Below are experts of layer 10 (counted from 0) of a mixture-of-experts language model. Rows are named router (the router's row for the expert), down (a neuron's output weights, with its number) and show model dimensions 160-239. Each number is 500 + 50 x the weight over its row's rms, rounded and kept within 0 to 999. Numbers have three digits each.
Before each expert's rows: "raises" lists some tokens whose logits its average output raises strongly, later layers aside. This comes from a sample of Wikipedia text that the model never trained on.

# expert 6
raises: "==", "|", "\n", "===", "-", " "
router:503469516564420540447442533411535416646450450499508490601534392538499448542401513497459514507496511548503497563465470649510439462517455437397498420567510489499454477540473547518408429484574518489571478484489520449570369523533527548470516508
down0:466466442426505407462505570568492446437515558475473420597464514390414520537514426524573543553549456447558519462553551477495514623475509477387493523422552478497508604479449538418478487523402525525389546493537509488505483483460411514440500485
down1:498522459492474539485503402482436487551518584408532476492504484518461563516451558529489447537506462526600477519486410516502492450458535507467551518435545618489500516403484460503539540478581506512586512511469570414495464546470526471485518458
down2:415499511525507510497542463500490589461617574569505532411538475454507446504449448526450525504469552500492521472453485469471498488495477558545542468473520547454532481515503472459603611520384466522546502425435619461502498409522516459471516449
down3:590558494476587461475550522406428503503431614449495445586477471471464520486515504498515486520525514500520496542481474602506515523507510453401501414473599497490560447492478432477437418481422498483490476433551478469544530529498494495398481486
down4:473513509591437516519602478440385520444473455506537534500518563506562446566445546443531555556477505566444464459445524503518530473528486500523477568449579508471423508610471453442584512549538546510497504513423415439533571514450446497581514534
down5:475540501507487633508462495435552491452496508509540562559551510541450556510510365558518489590487548403567493436609499484520462451469478489432458479590529609565533403499528542571438484453567381439500513532508544456478465550445528505545422422
down6:570495477445603475516508628500487508434495467482496487559455493526542491519457530428544528501411499563418536484498573547531500475454480538369548460505355606432509444465451560513483452573523511507541479496531459476633592496544497455448482490
down7:486375581555476547431456478495510496542526449420492475535523554477460463525499468534564468467430469487587516542513511553451629553534366532487521433496494458473462503530468570508488461601483541471535390486460564484427520478420558454550535540
down8:487520506577408502469455559530433518455439391514466492381437510551495561495562444476502603472481554375519575450614439437518487394526504508526556454577641535534461497471511467369377492485467454500590536546494474523538483518427453407562509431
down9:477508474507398480527522511456386445427472506540542547467507582484463483487475488554498520471492533477467441517477557474561495486406505493536544408509463456466493593496550458519489442514497604441449483595491474541556423499553509529519503473
down10:542449528518468466491442515502530460453525522606416471427475479548526409528475501404454513502451589480456535624500561461501522511566518461502469533626508555505468504482532484435522511548414467597531662428528430538546473513502508536571440514
down11:406391502429452500567483545483473542608439572539477465581449398479496525532460577559528529565527462506453528485488546501499475476400505515579476472508504429528518493572580411481497593456513527469528432508470564481469543494542489449532511430
down12:605546522516482536448465478569445450513543487432479456512584494543544461488480524563559489483509467544482405517490542442505442522534488581509480477554464530491539471485501471484510532519417575518564514475545560501421505513502499450488557519
down13:555469524430545504527491459528530493434522517448598477530454494538500460607397495503532535438447500522450448560535424583505463499463525437449539552516513583461521577549510433526580454467502489538435407538427446553602525480488492447565560399
down14:507395555470465560502484440451642538431576470557460580499439536427547505577509503469495573480503410687435514486446550453517532508496439510597534462444445614436468495468463551430535508404432549440513499573497542497549462546516524524531425503
down15:430605475594489493463468570557457554512515450467463532466437490523468535563491551454503510531479552528570522497470497506406521364527497460487489386485522482495504508539500457496488549463525498563634536528504478452508511492555475453473464504
down16:522474499572480394508527445557531506521550435490590443487519413511411539554483521542448482480548512490424509540506368483521537421430468484397497478497470526441479503509516503510477450465552471576502466449510591627450461516542505502470541544
down17:584493523514478584527475509511492587531475480489468547477515421500482489574470482442531505478422470524524471449555584612355554480516439563422541544486430525583460482431410555629496478549550511496400469574477443585435510488541498437483496483
down18:568444527470577428568453507517517499503458357549478463546462498458583532510527440500446447602435541584539504529497541473420505536515558523467557538456422509552436496566471507467390491493506494547565500501526486529526579542490602483451467454
down19:465500469502459440556591524527580501459493447398437443556393505454466590523476443574500507545511452439504508577376497476535425508430437504427465535478474551532422531525463537495462413429547502465467490505537394528387430476505463492525423456
down20:499446533463500544546533588441484513548503535518513523490488497537534528477551456563469579558596460577446487485412519553464538524528458543546533521478482601484493480493531519470495477554614497452564535581465529458509588544506567431516496494
down21:543497475550562429487440508441528557518517464437481530577489452519458477511526515559443458484471546557622453489537544484534536552462497471528525575569517479557538458502422577481453519434548483425522479458580627509476551536435576544441554448
down22:611524518512554533584394506472639456530523534498481415492490432525528579414561526416500531486518475502543573512481552528571530501545579495414451603606500475522567412489459575468485469542489522496482403471542449570531548520470516527504489590
down23:465531463472526489516557512591469461479427472435511454523419532539562574500588475509577535480551473405583521548512526496558568480427615452470411555458465567541493532452508431500488555451597452602467440486509557464514482524463434565492543554
down24:518546510537527513457526453518484478481419524532498403507486500450498505477512500431420540483521432534512487559440496545517465497443485491496376501463500517504455458504472437501493496495576593580573574443504577466475506515464458424450458499
down25:518580499538472476481458543507532536540444473508423520484515517559515499543465400495511586518575599516482439525416547491497514394465518470421571514622474540544473579528457440433618572492528441458458467522446416548464509530516532578530500420
down26:488542545549511453632482449505539568503473497515510464475527473491432512447505456458560402563506501466483398533507504462577497439503482511580501586493571463493570540507500497489432480545483458504487510595546548530553440510540505443534499550
down27:582496537475476516441481457453433468554541571490532540563563477520510474560588462544500478500539532539559448359494577503501530513501493420591491482542485497581478442454526527579425495504457550570560445483555487496484522475479559465634470518
down28:616514529488457423483444428462517463453511462564502533493459513536500488542565546527515477507439518453523626507577564590467507477454514558412558559477569593388449509647596459511342505505472539487670439498509423582437423473530462512595481499
down29:526558558579560454410528451457498506469496475461518364577507452564564506558457518565501529470522518440418510570508492471527479482498463492495489554540435434499436439504494623473496477403502492463500494546503404518437455552486581609470427523
down30:433442549506460504574512596420553537531562494483539502477426468557556517532565497461480543495561430499474509492474527476562457494527504396609495562521482465486491573512519544517535570509505466496439566488577395466439501456502480503494505472
down31:484453481539474570429542543567522567472511482488490530537479423466465590503582591560572528547409516510523559534586520534382461518551520442422593455474529506503464484445451418612366494510545501544506569505448497534457571459492457448555461503

# expert 12
raises: "Early", "B", "T", "F", "Le", "Re"
router:531466506502454562482425511378502468521533486462478481548559525561519435487469541545386433417415484493561482509575471552565461531486435512480528402563498463515548443435487539454528458536543447484576367387470457497577449454556463558542494540
down0:510538503459531450529369450510577453471414432457457441395527471463454486528546570506524523507415485514516457472530483467473509462489501433447544492391562510522524475573535577572574431413416511495547528559579473526467454504450544539490572456
down1:453516524505595549500521571537584350520566571546561517495496504531558515554545497473537455513546592485525498483559536518477542513507419433553463471511480545493451607525550543541473513490441564461531667426586469493491475405480508564498518502
down2:482554430466449539595437396443469463433472555452550458452536575513556595524588473538477552464471549499441463463531485536411540408519544576522536477512469471529488484490573466555480488570487532542483527436502485431515531487476440472434415536
down3:570497531419487492571553563470543410454579533482536363401474478445475510572477478536518494486536505533472528527501514513501491524513506453505522584502407432367480456572520442585409437524430507444554552432434480518477551586451575499652471453
down4:531464530469527516474594482486371460541491447595453504524398472401569444509480537516529444505490472517530542493490413464596492481457481556500538517547537485467500562513523468481469444534470481489541529439568528468589527475490487491452588502
down5:451500480469522452541486464532627496514529593495460416482520490527440593465432556467447502509414498466440486497469561477475567313547572540500499550454502527476484531492505530451446532585511487560531413582501458489470509567479502494508510450
down6:454424495475524504478518435551449478522457448455519444474515657412465507532470488560535519417438500471469475470496492430545460543500537468458399467427593549498536412436523596477528535564645531442531549477473523561509487470401525550573428508
down7:441537433493515498453501574489486433476591518504528540550512600494510549580477482531463482586500453516559442445495529502577419455501536439484479474474510548493498445552513580517491463424560562490472581422506464603552491534472409486477610521
down8:458550429524454507532505545617560536483603483477498531608438506538466593592528520477495440486509565561473557470528528542490539427500479473555455456478498528611425587505457480554418467479496474580482464564457483487444421450523460423441498486
down9:498554534461480551525571421514489515621545425524570492491548472540545533478439523497459559506523550543536538460445508347499559440454509576539438523463499499462513517543585457498508509408492518520484449485530465547550485500548522441521575467
down10:443537471533490517429479480506495414439507467455497513458494483447514501519458449380430396415500493552587409598503477518451612531536418442492586551559600418548553399449512501581490431512455581524462483547432440473467451581421557440444502477
down11:483519421572464605501520483515540508565505462434516575475570455438452525466382504458485509513482550400516491452453546533516567479458468474464468480438521497454517520494595579564476464503433580546469429500499466502512567481554585484560594514
down12:490508532503489605645454520563455430453530476551491553434492466457596480437480543465418439383532472455499567534535509503456586546532508505588384519408560520480577539660513412477519503500579515483536461540419536491479529576564475447453455540
down13:467514543586396505444509654454446461464488512589462573499421499470465468509528532482401505483514492511568530532461450476453569497573514489544489465469480511502447513587543496464536517489477519461631482587483393460495480491512531546503545557
down14:578556559495475487561534481516434488517408585542608582455424624503464439474592529501521502537493447396493553460508529510478525474432487501419470495473553352563497445425526476493587453548567501506455514542457466494475456545504462466469506567
down15:523546532447489491505503534492493558490432466455403570470449507436456561514499455516532342480485515530595470376569535411445543468410470504498496550530585479496531430452454414500429464488476423481451548489495455501424443408459568541497505528
down16:636420484508457472483538557462431427604499490434483514482509512509491486540529489523527436412493486516540504455440472509459469527458368534545541525475492563500485494466558535503499518605538421439476485438516560448478507488537558576480467466
down17:622484499486501406511396441535581522446484388457511489537562531562423467524518525532475573518482528496448486583526490519458475544493589612578479532550472499525593563398445530512445504440453390561530486488504475540523509518550465398627516499
down18:478401459489555499543502475498554575483445402454539468559447503545508441482525433563434510495530466509501487440540523431468488604555520609572519514526467570441562568503542601457567550497528492505626552476550538470474506541473555461480474466
down19:500539529567427482472518564460380507479567519417499474491519481555535498417520528452480555527448506506508589388575491543393529527533505569456502531461511538479589492492524487530492561502465481504559434398567563507447457555442498485433500350
down20:504461445518490461473506500563552426433466469544394434500379440506456468573546481520513525481483447510421503465594508539543515471505549498543512443487472509489512546487406481515505565549468562628526452538486571559481453632421493553492461447
down21:489547545459494435551565495555512539465443422502477410420536562469506468512478515475490513479468490588441544538461516488529524492524498586535492485403494446530525518556521498550614420418544500489503489512514461471488517455531472594525528561
down22:443513558447540452486559509422510578522401542489491414549470441503537421529490530495508496534426509492506505477436507493579506492523525468422505511461503443438367477484530497553478519484518523514558463565471523546408480528529458609481464572
down23:561468582504517439514443488453387500510505498514513474567457531438438566479494489526549531520493448606533516520598518578416461502455489440448465498441529592526453499427438497514464515516544521493410560473441455545457411442427518449526496499
down24:652415482520438563455451478440483532544523496422548498505556413419506490501508461504488500460492370520523544517562469577425515496449526557517547547492499440509628542442479540492458433553532557422549409475509575598444479533395487475549511449
down25:526551470556463545479544510538445536513470518551407515469516436562361582404513399455437349450488518564612526490482533532481440592548492547450462408531477526459495526502556489443510578462418543504546445592521524474545572484460520506529560440
down26:425470449475424478434559567504521484486516494513518529474506504521513569514551466465511555457470525467495456591472516483484504525555514525519467455484600551514557497466470515483545522565497495487489466495592446523515486512427478489506471495
down27:531477396546577479376532470475427506461591518521444465573537515616528553522504390480499527382410539581464428519515494474529544502381538501461522586449438538514502526491503535528582538519533517490420507481608438523502480527551468510469441482
down28:465484516542554562499466544517451466561534549417501497519531463478579509546541454521555454503523541519423542571403462477502523547492433440526514509470576424512518525471514407468561564509480526615444491497557529501483547437501491496504501559
down29:436543473499473511500583581455464493478580533498495537609529460471551438496365543454507458547520459471415528537452436537548485486415361537452550473468472473367503470551534409540558529513459505553436561462471449657504558488480479520438483539
down30:425529452456521501545399478538449501549508509446480496494511487575520557534501472486433491512565455514524435596511477442527509527503455505497507383489532451437451552523471582494516542448512519475470451481561449543492457548414526522422500491
down31:549523619482540525506439469499462474474326627468504541534495556521467560557491473517571433530565515439517426500414465601536498578491569446521484449530494527473504522494471409464424408537501517454480581593444468577453432448442533473483590553